{"num_hidden_layers": 8, "d_shared_expert": 256, "hidden_act": "squared_relu", "router_score": "softmax", "balance_loss": 0.0118, "router_z_loss": 0.0001, "lr_router": 0.00114, "vocab_size": 8192, "tie_word_embeddings": false, "optimizer": "muon_variant"}
Below are experts of layer 2 (counted from 0) of a mixture-of-experts language model. Rows are named router (the router's row for the expert), up (a neuron's input weights, with its number) and show model dimensions 288-335. Each number is 128 + 24 x the weight over its row's rms, rounded and kept within 0 to 255. Numbers have three digits each.
After each expert's rows: "comes after" lists some tokens at least twice as common just before its tokens as in all text. This comes from a sample of Wikipedia text that the model never trained on. Tokens count by the router's weight.

# expert 4
router:118108136119104108137145131139129152146092137175159099155134142136128145158115107175139182110106114131134117112163124079121128129127155148132083
up0:125120115110127168144079142128124100131150171119088139138139094130091151095130132129169142158147154112156136102118132112126135144129124109114134
up1:179144123111111118107138149103127107108107144095130155098154132124113126085072169157129173138162087129146122080160155130148123153102205101157100
up2:121143118143134129127116145149144120128125136110131124138078146127095130107139124145130119118124151144103160121129119102181152117143080150148092
up3:108103131153139135126118130092123162158145167114111100112141129092102165132107101132102153118150124138128108132117097104096106112125122134166126
up4:116152119100179100172154174148127127164102127117138096144149106134126109123120140171105093137146152142130090110149130156121142129153159122126131
up5:113142114112150151102158175120122084100147154076140172142105079134156143114125120130074125143129124141132162150092112164143085171124131117152117
up6:170125130153175110159139124104133111113113099147110100146150093188126150114121154149162111156132120114188140122094148111121145158108113124135104
up7:115088138138140138166155128134131141123104128120142111105095101112123166097127139091078119140126089164176136131154131159127121111147083101138068
up8:134095170135134125107148122120134070158113141157137149141129122147125161106158173118148136114102125129123156170176116170101126059127160124142166
up9:111104159099151180175098112137123160092126154136128115105117143132120151123126118116106154113106206100129111139082123112139132112143127125092191
up10:119127122124132131143084192164113134105117169163092098121129094143096081131136157138132140134090096147108119093117176129154140125138137168137132
up11:118160117127116079148128130102103124105128077073113166091111124104068139129132141100141079146081144110156118103138103076127146074152145118114146
up12:124123118127052119101087103153142111115157120142128149103112132144135126148144142190192129134099135119151134142113182126120102119108121138140157
up13:156101153115135155146136117146103130108170085131182143146136153095109098108112151143132130155086135092111071147118130174128122148109099120107074
up14:135110131114089169146163104140097138138152143095147105089166151154139097119115117125114106112123146128119072157158144137156103138134139146136143
up15:138152127096111097138143114114118070123120097145102154123102152155132113076131159124103185141176130150089153085136097113145131101086121077153106
up16:154120139146108091156129113099138137115092114138132102150147130107123138097084097112140157128120126140150124098150115136137165123126081097170159
up17:093109112116130120146164118129101093123149098142160155125133094081168136140158159175117120110146098076131135104107142108126102076093128145171113
up18:142137089113100143120130128130070111167137124165125133141132063072179150124098080181162131090127119100145131149145136080107167107172130138127102
up19:128151114105130092149130155107148153107144145129081102122152104139134108118117120113118160095112080100130156163130115145090145126097098141153100
up20:130152137092129126117154131152123115121136127130104158112102174125128116139096132151122121151194160114106114075126182117129116155115128136096131
up21:140137146158122138141123119128094133095107102118098166131147134140149120096104125140138131081146122122115111143119134150124085089088107134108173
up22:141168146153137120106117139127148117135077144121131107143155145162097119121125131078142107140122132125145133127142115167139144130118172133110170
up23:131121104139113127130147126160114128110143106138132106122098154108151161147108124106126170126141145171101219143164162135133171162112143085153096
up24:140135103165143139116171135132116141123109157140133115088142156127138145108110130115126139101137092138130122184101113123134131094127159077110146
up25:134106117119139128116146122093145133128144134104122153126127133105157145154108064080136149089154157115128140129171150115092119078154122140106126
up26:090120130168153133135127151121124102145128105136134132122110109128130148098142087139134170138099140103123150146100154195112152123159120123132169
up27:124127131139166137132131153125134123124138098140103160118106122108114150132090109156136120093083135103141150116136076129142134123126156101095148
up28:178158138094100113146106178131114120117137131139096139139144093138090114122146175121136104106123090158168144121123162140172149126127109129161149
up29:097148140127132118158122151149169137076120147104108093148116107091136116144123156145133139111125106157134157149103148100139131122133128140134092
up30:121107133113083133114157155143113100160123121164113126173139126139123136091178124117175122134117139146091117140132103066128182132149138069160120
comes after: ".", "–", " |", "=", " in", "|"

# expert 13
router:113167071160139128121120089124118140099122161115158128144138137147170099090082111092120167112145173130112123108125141078105113138123170118120139
up0:148135113095143116105120172139130130089137129103143119111108131120138115140091090111122138131087147125143131123140151108116114117132140133080117
up1:137122142121172145151137080176081137119141155131153125125123164161180146136167145095064128082150102094082101134161119133102144120135086142100088
up2:102094162113147139143131120116120096131152143157116150059116122112086120145125112139121095118113117178179098127133126125113139165111111120128095
up3:096138134100118103155144131125101195159096114112111116120101104116125159127138125104145112135121117124131146157149126134197087131091156144116126
up4:121136153156109088100139132091125134108115149104106121123126126121134158131101129136142151114129116150157124096122083099151112098120110168104094
up5:104115137127146153124122118108126113173118129134123110122157129139144141120109119069132119103136184090091159151126127162148122158096099148164108
up6:085109115167174103116159116130133129161088160090151060154116119111156111145124138089110159117139106120136165194118093160117143110119102131127147
up7:174109165127135139121130097110104140144137124118156116151197128114162148100155153185125137110085153150076094139185135154105091126142139167142172
up8:102129166138157125140127154133136110143116116182118164101112123109184099157124098157100110131098144139134144159131162137100143100099169115134146
up9:111115159156151153154139115156131132136127117133111128134119135111117125125160135163137093137140174103135142117090151116134096127113120139104195
up10:148112109145141121144097167140129141119120204119142116113149103129129135147126098156147177141118115138056099115130128133191125124131145092164135
up11:134137115110142120127119140144097129080149086141091118143156142154113154110133144093109093135154124156119068133134108130164130193131181151116098
up12:179079155119131150133136148100142074121115151122103114092141141130106133146114126092110125166126109110119121096128118142074127106117117110146119
up13:126124101113134115134126146087116131106147165093126180154110153113114090147151103179192111133139126144161134159176153092151114121124093143069127
up14:118080115107148137129136124130134116151119116158149105132185116122081124124127157145125150118153091106129159103113087108110119126138128106128160
up15:156137127106114163163100125123111117158138161126157118147128113159150153125116125144096146139155098143136172159110125149138167129125105117117081
up16:140132179100185092104105140097146130132135129129161117111135120090183133124116129162180183124141133129140148106139136104109113094101170146120112
up17:173086136117135109135093086097151130110116151105149133091128155079128134109124099129169112105141136057107129116123137094184143140145120132136153
up18:158094155104150138161139117153125157167112145141118128119153118140128162067116077121109108110144162101122135091146133185135102124089142112130151
up19:116118145121153139134166122108160142143149146119172124147127060119145088116119149127145118139141151137111136137110178133154103126123155130105144
up20:151150145159105088132157115121153129133134118109114140112154119105113162166139108143132105100077128160116109144096147126115104126151152143121156
up21:177121116136140125112128097138122144101126143078122085110165170150133125149135131051101122108112126131144155162131178089090144205123103199106115
up22:141137152132133064121132108124058167118126103114142130114180084126140120161138170104103128121135142148129141102167104111161152150104125167119121
up23:139118151195116120102106137120120143105153148123150146137130110126108133122148128093116133165153144101131133111121142149099084133142140122183136
up24:109118139089158144133088178151170149122178126136148129153136165084137129160106111169114132078173142106122129088168127138138118125145065127124078
up25:158139145095142107113102110101104158134100132090151148164123070124120107169124155128161111126157137142136126113157170148106109140140120145136155
up26:116143139098153117140136143112156171099132150159088132142167120115105153162141163132136121144096166154116106107128103135140103092116135163164116
up27:109067100107122109102139133172146122118099138131170118131174107144133172164108183149199143132132129183125137095157114151135090145116087129098139
up28:170110091162102139084131156140104092137085128127135126160129141122113092130169109157144140164118135152113130089118119136129108157107134140132151
up29:114116123118105125146099149150120123110099105089123108106151102112126160135132136110186118144109158115100136137076130126108153155130151091143134
up30:184105145086121089138135081150152134134146139127098167124132144170145122145123092105146178118066114159114103122123157134144100116166170140129133
comes after: "\n", " of", "'", " in", " for", " to"

# expert 9
router:156160096169088128150123136138110166155131165127116159132091113147162085112083113087083156112146138143095155127138152119108127119155158135121113
up0:122113123098119133167112137096116136141150085113129114094153098127124107142099144143129127133176085126154082115116175114133088118077137124114105
up1:112138113108121110184129160093135167157155124112131158092120131137117134110150160097137146097134105138101115156155134131142113095130158132137107
up2:137155114130108149138132152115126118154138142141150081125134142160171161174118128165120117138165110090135178134133145100140119190146110126098149
up3:131124103126117191094138138130116156136114145143150131154133105117173156125118135130140126120090152099127153092096155164184092165111146115107115
up4:106137163145140135141136138141121132179118107142152135180120086114115143178161158119118095091145189130126151122101153103131118102127137125117152
up5:146162112133127106114132114144070102116128135138150139142149161110113128096137167126110105164155122112172140141137170109073117119142135156141073
up6:085116144123149127113110103148145091180125118165094122144154141114104105161138174120128154120156135125134113121109134067133100153149147144116124
up7:093083126103108151192135132155123134080157134141120054162109124092124125172157135175128145149162141173130129088148144135123142135108085143122171
up8:129164119111104121145121115086117183141171143070156126134088169088095091125167117149116122119140120101131180123151091096130162157117096140139164
up9:146138103161148131110137097082068143143115132164127124112120134134157153107124107129153099145172146137165122154125081100163119140115129097134107
up10:107118131159117104148110073115157124167188105137118140116143135151107104065101152109157104105142132162158142125118133069100122087139143111139113
up11:136066143113150141129136115089135101099120117123148133153131082112143106113124119142083152111125123143142105149120128120151057124138134132108119
up12:160113109138146138127145118123106141141122100166120102128131091153096131081165094141124104133129139117106080132106097176107130104172142142124083
up13:094116163131129117139054137150122126116135117112146136108127160161122127114126144086101120150103142143156129127131100123146095144120128160125126
up14:076149119126128101158137122146081083116121113148142141136139142111091124157119101166135161152112146139129120095171143123146143129179131157136089
up15:138146141110133150148173080124169162093075139124100136081159153139112121152128118176173168129156113121138160129166117116130192089088127129142103
up16:147140145107119136113102126115115099112098138116128167119113125118138108127102138091082103135116061143067147130136183138118163125115169132129137
up17:134139141134148102120101111137104125166105108127102162122127140114118141124118125161122130097102117119102136156128069129143080152126097137133144
up18:140130101082106145107138101105116158121129135134095116140106091151130140104130157139112121128147144133130136128125097078117115095125118123124146
up19:147140130132166100113124152124141079135137155125165141098161148130141133084101128127104101117129149109178104112110153128154153084163140154108155
up20:093125141156147186149120136109120162152127092107139110105110111095124129076112153145134109100115151170107100115141179093156124078170132111113164
up21:090130161127105130129115135129087136094136147127133144176170108087176144158142129132127143109120130140107157116151126152134122133126113181141121
up22:130099146155115095174152138142091150112123143125116161138151095155150095129116149153158194188149132147154139129122162152132117103148110135129157
up23:149105147097150161149161136158156175133141147129138148101156132096122122148169124154109131125124110119165138110124109167155123094136117110147156
up24:128120124118211126175120169108112145122135088143144102157149071149081126123099159149122103144117099095115110135089142130083127118160119115127101
up25:085132119120131110079128113137116127109143111170147157112149170133162103150128121157143138125131148147082125125138151118101136141155111140161147
up26:121148138129131160113159126094098093154125115134144116124116095123120137128117114131111127116146096163169167105124108160123141118084123127118158
up27:131117088148129153179151119098131120087130114127113117156155109135117118107106095136126092071097137109150158126120142114122126149128108097090158
up28:126141110128112165126116146131120129094130088110109164124141128110128149153087140100154107112120129133135116153107144115092169132132107126116115
up29:155138194136168110101106120094130120109102141142163154126111175132138110153107152100144108100096134150108100122115137136153120147154172136111111
up30:117111113157108101117041102120100119146102139133116135127155141131127130118127133116138135114111149090107131164118156122141120131119150137119141
comes after: "\n", "=", "\n\n", " (", "\n ", "  "

# expert 1
router:137128144148127134169139093159127133163085121194112094135181085141145107147104094126117136147113157159147191125123104116104124139163118115151107
up0:122107146146141135151135179129111099118160117145094149114100163126106138146117118103124143111126105103138111142161134128147114090130082107112161
up1:147139118161136138109134134046098113140124129156113116134141101147101129142152109146110120136127131140110104099103135110088142119115169115131138
up2:124130121128130150156119139134164146090119111114107167150123098133113120155151127136096170127152138164159133123143137159153133162128096147130089
up3:129151185144116108130145133150121164145137123106129163114143143086160123107108132161148121099130166110132149146163189149128140135127151147114112
up4:111104129132153106144140118099159128151086104140123125120123141148124118069119074129144104086148152094173099119110118073112113115122152148142106
up5:154123098111084101103164129133129099159127152109138116149090136114120078123169149092140106083160143107148113123112132110119144100152140140142151
up6:155124069148112112128101157110084119147070149163138124161119113131094128157131119128106122147111055138129123173087091144144124128117109110111176
up7:116123099168146111094149103101129135122170137169143121121171109141143095143134133118121093162128102158130134134140081121078142090124191189141126
up8:085161124097105097141125125142172115123151099126143107116127095117131139164107133134183107116103166157143127143156123116126130076120107147161186
up9:133138129148095162118143110087135148130086124147133154158120139146147136132117168141128095111166096112176158129112109108156111145158131109155146
up10:147156149113121133118155109135085166151116099137108070133192135130121131141101169119153148157124120136146125161124177158160138108106144119162111
up11:155132137127114135112120140125128125131149136132116142125113114114088151118122160125116144126120147156088169120130115144119126136116119157114146
up12:101122165106115139144117116114072143128118155125141114112125175108102152148152095089146116143087134108121130149085161073124114163090137137131110
up13:156158123146130124105133110101109191115205074154087174133092103162111169090103133148110161148136109111135146119173090167167088135169139125127120
up14:136147148155151137151149116151140073150123130159170125126118161111164149125099127154152139147139131106159140147092110161104122092130162172113176
up15:115162113140113087139103144102160091166123111112161107131165131133121125155123120131106106131127104156110168126118134139144151184147114154152133
up16:134084134136116124144118137138125135099100119105138136135140134120130149120127134125128145117130112122099168139159154164108092091133158102096163
up17:104137117103148096115113178101110110111133114177126164092082132104140135136137108129120116122105153164155095129113111093106135088130079128110142
up18:102132164122107160159120104118110113136146155171146153147120125161096119129120104120104115109110109145118153116186085113139136100125128108117151
up19:104144157148101129125108168100132140110126111114155095127116143122121154131158131122146099117113125107132136135134140122133102142121154091111116
up20:139117112151141108124143098097088167103161114121093116136142117139115119147148131116137122073149151102148139115136168120185131164128145095115132
up21:142131136112133144127126135117101135111171091175148125154133161140126114137148148150111149125145133130122102134112094162152102150129107133117076
up22:156134163107165096144085098112143103158130095127119089104147151124128116155129089121106130104138158154152132100141112126102112149117163115124115
up23:144129119158149087131139146133112115154144118131132144153087162121093114162152125123154070126101161172150112135128140137185156125125129122095123
up24:079076177092116178179104140129135089124068113115079153124141109137150137159124093147146089130130106119157081119143109142146106142092141112122109
up25:169126128111151125167154154154115120170135107164089126160067118101153116133091107140193110126139125133143151126108105096141116105144116163161119
up26:112102130156109105119122115140122152103121105138105070119162132162140152144139114127134141122132137118186106098171156106149155149136111121128149
up27:081112108138095100129140130085149093138110126126080106115159122076143128187146135134119127171096105106153102133123098074177078111128146098112136
up28:126181131128126135113127122096119159121088133152158128171130105111100124110147083171150135130124111130139160130093079120162137170103148126129124
up29:161139138106160160117123150133133093155154142137133141119126127117145135149139165127150115128118097143129125110122158156150127134110138132179091
up30:115134126087119144081124099113158147155161115116140098126115145150096102131134112170116113108161112135131124142106150114112115105136131107155098
comes after: ",", "s", "ed", "d", "ing", "es"

# expert 8
router:117128111137122117111074101091127139108122146127146138134170121124135129117116116127084129148169178120138116097159096123101146122130152092156125
up0:097157132117122147160196116100132142140137133136147151135133121160133121112137154111121147161115156132120154103152111166122101062142144143103044
up1:144160110136139152121148077172135146113178130174152135118108123108141102108129085136115128089104106081195141095112151128126149126145137117133150
up2:152121135130146107149119132117118116126132111124135157115075117130108120126161120103132118143119141079123148126155124128141149139129147149128111
up3:093148133139115126136141108128123089136137147114145137141144117142104122103104084144163080134190174120072155139161118121125096129140111123095140
up4:119129140134141152096116104136132145140114085095115091135115117092077181117163114116104118138137109121138156148124133166115123134136160112225151
up5:126102077143132103149125146143146145123131148123134110148150125168145128063103093160195158102110150164116165086130104093091112118155114120137131
up6:152145152116150097194110152104143123148159106052083107093147157113079138111108141098121120112123130140110108136111110153148117133129074146126089
up7:119160102140164171158170132147105090116131159174115152073123137157118140173073117114131146134129097110156110150130099143108127159131121173109122
up8:100102130113104102115188106134127103112115075136157148116144121129133135140123158142098125131148127140164157153153122143160131140128163111103110
up9:154127142099139126113148117150157099105089107114162135169133137163135090128125104127129177104142133125148148157129058127117129141142125125160159
up10:112117126155123131164133114128171124123154165102136100147080119137128179131147125072128155141150130136129116152142163138119156106146112136159112
up11:134134110121131105103105117171111095116112156131122158163143165128157160144133090118156128139117149160128135141115129101147095128136120114121099
up12:109168164134116161121153134153138110188081112109107077104142149138146132115091100106140147176106103150126075131142081121119128127138124113130132
up13:134151105145099117149147074139122177121091135119152129130127159128141146114134099125121110159119145118140139094124100162101111124154144128087174
up14:113129070127136113101112137170101124134125193150110169170069151108129117127110150095131120138111108142132131115151104134126129175142134088158155
up15:102130103097113117121128132168123139119107076190143120130155049115112095095176131129109132160144146120135139122140114107142155110171120138163135
up16:130115133123115173126179155105119128085129139138158146132148125112169138134106170103092118123102131136091095144179138106123145147104157086120155
up17:148135118106170160143139116152130130108149127173147121152130150139088151153121146137136140098069068114121089135116100128160121110135092149090147
up18:154094114110162139105117133108157133121102105093113127129135095138112111180162124122090187098138130130133131127165144144100160131158137126132116
up19:112114145126139110109157100082130109100109112102140090109138107186119131128112143183134136128094116105107114112142154111152123147135141117149135
up20:124144154136135113132061145145138126094103109110144116112142145144132120105107129139141178125124130143189117136136161123139110099164149079147096
up21:133094130097119123144108099134101091122107126128119109096139166109125190114135112106143138175158094151144120170101144091130086104087116116116132
up22:149136124134139124150144127120130140183122065139081129169153160134130106100081103124164128127097148151143089119091164134138114096158079133102165
up23:137108184135160108137139156168185107122154133148163144120162140123121107157101137135089128159121119098138118117106092116148143110134132137140120
up24:069108085153123168120129158126113109103131124137107085141124149101134130102155118120107135143108153102125105120162142127141122139099124168136127
up25:128144129133088123135132149111196119092131158159140146158106090070141118111126153160144121121142127133173165147122112125103145132122178145148126
up26:099174144097106124144110138140150110162110153146118159149100097104112098142121088119121103124135156151141105178166141161128150080121105144117115
up27:139137103105119136087126118109171097118137112128106107119151121151171115154175155089146170148101162117127123129160102137089102123082142168136118
up28:130150137155114114170136165108122115146063090139112110130152116124136116146157125156151059106103134089145141150149132113100153101131098162136140
up29:056138108132156138123122147151136136113096088126096147161143111132080163092104145141166110140117134175116150119152141120139132096103166169119117
up30:091127083122128123119120136126107112120165147150132166137145088114125130139082106111144116114109146116137105117126125103158074118142151103096105
comes after: ",", ".", "\"", " that", " which", " where"

# expert 5
router:145167114142144128125158114120096104149122153145106130158147118150157121122083124077128163155128119172102125099165094120133119118108119157109104
up0:186137123156124140129159120103095162140134132156099100096149105115156134152091116121120094139114131081148108131163153155075116150104143136108106
up1:179139132112101126136126123126149146149102143091134127140147121117134167109113148125123154137143123152113169106117143143068130077161165165142108
up2:150104154114144140163117138142141108143122128137121095177140158146105092115091173124138158146138160112088134119093120126116114168141117076123136
up3:159139076113101103118095100121107162150145141175141108143126166138127112094132132101119152126153139127091131113089101105121134154132124103122156
up4:132170142122145146100104126104124125134143135112140136121100120086104147117128137134156131123084131137136146146136118095127130179095126101082130
up5:111109139173137147170142114134141127121142145089139126143135120123126118143131098145099130108132103163100118134074075141129135176150139136123147
up6:148122152089137122124169114123114099111126113100102125130137129105098140156118112192151120108136143104171152088153159100160126146095150115179106
up7:114098089102119143134122125142141141099114146126163169111112125172150158093112120154152112178118181147135100137109117124160109097153121114129120
up8:138135093093139145149101125127124145155096146123086131166098121122109126113113109150173159139166129124186141144122104133126155156139134114125125
up9:103161132097120116169144141111122128159107125125174132170150127125092146124149147102102111109107084162141117148114090097078129107115119093088104
up10:158119139076152107120095111124145093122115111087145163146127110161207134113147121130151134104140139129103128174116130151137097130134083131119141
up11:134141152133152135126134166124101156122108136129125126144128165149114160168120138135094136118084137121080100132117140140086125148156136144145133
up12:191087130048149125109144119135136145136117136086152163132118134176131151125153094127141145136110139138097061118176096120137116138150142159097153
up13:133150138116127169101147181131146116139080123119127088106103112154118147106108103097105120157133131153123130147183124130122102102093160080135123
up14:104143144152089143089092147151167154128139139154130156108132147119136141139100108141130135109111097163133088119125154153099119122117086137093149
up15:163171143098141136090153089114118098136139127138138146174145113135133104106124127149157132142130113100162126092164136151106158160063133139167111
up16:080135124115138126142139120122148157104145122097152127137148144121079126093108164146130153122103123102069162106147137151140134151131113135123122
up17:139092077097140127142119170135098104162132106116125130160160113125137111100130160129125143139140104104090158147155114100135123121121164121095134
up18:120086095123131142122098150154100138110104113128150099121118151142098083063122150145102189146102095135130107107125117117110118148136106109137139
up19:150109150081141130117073108131161115141136169134162099133155171127147142116144113118141084119132136113136100157107110147133145137127077171105132
up20:111167149156109142109097164089153142103129080145099167120103103192106137110139183158110115177150130128113086117112159096124106092134169092140103
up21:129170147139143137101148149133114117101109114107147115128093132102108100117142135170088142084128110101120120127160138155068176095157082131122139
up22:129138198072143106093151088154098103098116119189134117139145111137059134129149084129137129133147125109158164120126155137135108180129100123087114
up23:120143112145132115150103091119041130097138102110116124135149095152165131114082131133133153108123121141121101134089148116184110134131159112113128
up24:110153156157165150091206144097114117119142102082141158118148116140130115119104100129110126162139149111140101137154156117131091119127132159126130
up25:205192105174141130134109065141122116133086102133139090109078145135134139121096138137103114140125135139106105142136150115097147115143098168116142
up26:138131086175149123126095102159132069189115145108148125172132090143106145146120144134154104112178137135103148147101125155133138086143141147148125
up27:173161137078143128155147185147163142126132125154129100157130096132123146113117078104164139085107086124125138121153144148144148120132090083112130
up28:104103103168122133094115093122140127135140103116160109134156166088187105151137105129136139134163146118116125143112083132148107109088106149107107
up29:114159118129082123148152127138103099140074121112132113130120132133169103116130136113066129081111125153099114175117107149136117108132108117132109
up30:150167100092129094132083096106090145111140136172164135161146145141120129126171122148162125126172141115132172129167114114151152106090122120114119
comes after: "  ", ")", "%", "s", "\"", "0"

# expert 14
router:152175107118111095110154115185131122137104164167152126135159090133109093142101079112120136148119170145125154118124131095093139118162156126114107
up0:124137162105116108104148119178131164127108111120150157154178048127135155129110156144164148099121111134115115101110076089130138137088143124130173
up1:126145177135119095123131132103081125129123129165150151141098143111125115102117099071154098143126124131108128185139144138134107150112092171132122
up2:130155149119052145154144129167119131165133095138108108128150140091080087145125115090084110151119129129152159143107139166124114149134121120120129
up3:181173139141133118094146118101147132108117137091104159112119117122103176153115083091120135162136165122186172087130120114113143109178098151135084
up4:155161112096081100141129147149112137135116151163142081101096108129202140140135119068140123130186149124108133172125161169117172110129114099109111
up5:114106094124122114142129154181147136142131155129137170152165112106157194096119133111145094105034104121143138159116136133110140097167129147120121
up6:081140100120128153099149110157149132122168145138115136104126102132135185154156117137144133137132108169140129100137108118112068155095124109107134
up7:117115109126131130161175109116136032175139110099144142128140083102147123118099151098097107113152140155122138119119100109137160126163165100152123
up8:150146144137124159113167145122118077090084098142080159105075157092115136098138113143119126122122178123126122131158117116144103102142114145124123
up9:153129088138153117175174128129153116164135115155123125168110156130120095093130107155103144133149147153094114113078120154127105130107139092113140
up10:156129100094134110151073126154071116139139150116177166161129129139141128143142151136113124097099158134098147141092149112110145124169133079091112
up11:102108116157102164139137104169116090135146071102141114119147141117158142121134097133112120161154105161115141093145116160135113135087098139102100
up12:097139105116151096100137143109114100143127117134142157088087129113110119135135153097154167143110114112134116136166104150134160105172149162101109
up13:153154116104096122120103111131110124169119176170157112106153141114113128133137111111087117152128159111152119109119088154130132157104164193058177
up14:168157148107116096089132144133144122129075119147149151105176155136157095157182114105125127107122121112126134106204145125154156095128143131125131
up15:163138118133143138086107120146113104119110136127113066133170149133171148111106120073127105143136164120146165113122121114123111141109148126133115
up16:090153099128119125143093109127125121116156172135107109152091107129119127118132111150131112110147077125112133110110124125106143127129105167102112
up17:131097124072103125140126132211107103155079149095145113143147133115158165151116092086065116081140107130156112104095155136157113118122180076161150
up18:156134137085133166134118121138115136117072136161113104130126129098079102166130130125106124148083138096121125159116145122153126139137113162119145
up19:106134107145172126098114143095130093074118113176134124150153085172094097085151155102114132088145153106138111153138101152099170102132147123147104
up20:120135122131122128163119138165147107155137155105108095126137148123176142112126137160103089138126084139116149123158126172129153162125140136141100
up21:095135107131077118133135123112142130114125141109123144164123119165109121141162150145152140143071148121111140142164165151131140116157163068129127
up22:169126115155115120172123125127100115117139132097106140118145104120142142119132119148099148167068166160129089146091104080108147168141167124116118
up23:148121113139119132096113107134088135094132143084137129106095086172100142138105138155146127145119142144106104155110123146108150142152110125162165
up24:144094098128173065102109147119127125121140127152135083167127156108176158121150111126115129150128083091103122090143124087128091116127168122109155
up25:110100128197140142132158150144135085125150126115148094127111088135142133140151123156130147124078193167156121153126146119127118126160105143125130
up26:150130159119110122096107151154092116161132096095071137152144148124131174130086139133122144099159123151132179155150139078145096132105141164132139
up27:099165103121152143149100169105093138101121126148105121156169097102167124134104129143099138137111136151144092126119188103130158152110134150103150
up28:129098156146136088136092159131088195154140158063123137117168119127150135163141116076163070110167167146168098165147123110090113152149140082124155
up29:116105147152078108120149141135148114129163132111119133130140131133119159096145122158120104143141122133168146147137092089130132143168073154101096
up30:114118116139118147120155153156135165150144123133143149127080102078114173163094132115122099128109109068104167146144163119098148148083143146119105
comes after: "-", " \"", " the", " and", " (", " a"

# expert 2
router:164172133114133128122127158117103129136104160151149094130145086135131119148127096125124157158139139142127106099160101136138111108120144157155092
up0:137148134156132133138114109146162099091093157161132154145127144107104147141131120108115135136116137098134145121103130172105095136122148122143100
up1:158128117145185118088140104140130092115093124159106155123104100106122125154122138099130109186168126125144094167101090107151155116136138140183130
up2:094126124168129114104128126069154172120121116114119121133107107155122144107133138174083122130133165057126140139123123101116096185143081134121122
up3:142131105098105147093115123103110139115156091112082138129159155100127139116137141142107129120143115107114168124119154137142139125122129165127163
up4:113125108131135145081144121129079109138118147087121136136126140157075110115156127129155164096116138165153148125139092149102109147088155175101113
up5:072120118177127121140080129137114116137087171126133111140122145175141121105104093089122139161120123147144118146085123084112104102100119155172168
up6:137106097118118199101103123088102114136145192093116113152131123125106083140113114132133087128118104135131158126122183140082125153159104131116128
up7:142125079148127086110117089179130156175141125126135108151105130130161101120149093130118097139150121127121124094112142116141118126115160117143111
up8:127159189111116143121158096141136148145167119104129130154134108150122127109146134098114123175105108143134167112106115071169142106157161104100150
up9:134124153107144121108181146174128124131136127136107123119164073186127110109091155108191128133121143115149133136148145114153147105139139089098159
up10:170151156129131140132160130089112111116146156130098165114055093166134130139137125121120076149100120125117184115157148097098110129058127123117150
up11:123143102105141140114097147131115113124161128118155150128168124114127121107136091122127134118141142094182140150120120117177096116109151167125120
up12:087105169160132121157179123161142095130160137115107145122168100123100095145110125106106140122160158133150173175139118107135129130104124129102142
up13:105124156119109139153152120133143094115142145135117131116165161144116117094140130142123177129152176138128124080146126130162152139137114154154151
up14:144117082130094124138137085122106118134094159173117134142121108132151103111117132121135131152159160094124115103158120086106162100158119107129117
up15:139111143159156138111082100136128094127093102132137168111109136106139130158146163111134136100130094135100101116101123144131122101107113115128120
up16:121103120136114146149166171084137157124119111090107098150155117087166171118151123146148114149104113118082108129113169151113129159127131131139105
up17:118124136171082158141157132165106076071146126109145116102136083150164153126107140128091171121157121099118143104101135097136123150161068137094141
up18:166105114062106139104168131129130131151093088126150140162126144147160129111100088088117123111149116134135150125145156108131174084117098097096127
up19:091129187104149151124155119181093107137081159146174141121153143166131125134132145098166148181127170126146118135112102134148190105147121148153127
up20:174099106154140157152141114101100131129107104155149093146154133073146137127104125155169130146104081100121113146146108109180172136108133131106147
up21:117124176133131140168155111110150148103149132161126101090123156150123076160121092136157135109134150097148134125129100127162085118108146116117146
up22:112149125119128132119115116143123153097082135110090096148145116122150143155133153148153132165136122110147115148135136120094141129112089133081113
up23:158159156102124125131114152083163153074134116131159131145145135097090139111136119122159125119156136144095171178139098111071147090109165084107165
up24:132121141084140137147127139131136109130121136086079104134174132133137117130126121098151142124116175149153138100096124140143056106160110153152129
up25:184119143110053150118125148116125120092131141144155128135139157130178160154078119133085103131097167126103149127111130199116118164140099156162127
up26:178122160078142102159114106125120136118095115124118145130134131136140157146113153149112157128145129122098127149130125121121184128112127125116124
up27:099108132159104139128160172129136159131167136130122105162121167122133146114109121097133157121171130133142147161087081130155084118152121130171131
up28:137137134098130122087159106135132101109116173125139109118133125162128120127103114158163124136164145137163087135116138141132121108146091115124122
up29:156157098147094106117155149140111111138129146110134152142124133137172141106138146195130061138163140147128135144134102137171142110130134137145117
up30:154142129159155107142109152072082093109123137116118158123122122138158146130119156126084135135120128090113154132144154124143128135120102122138131
comes after: " |", "|", ";", "0", "°", "/"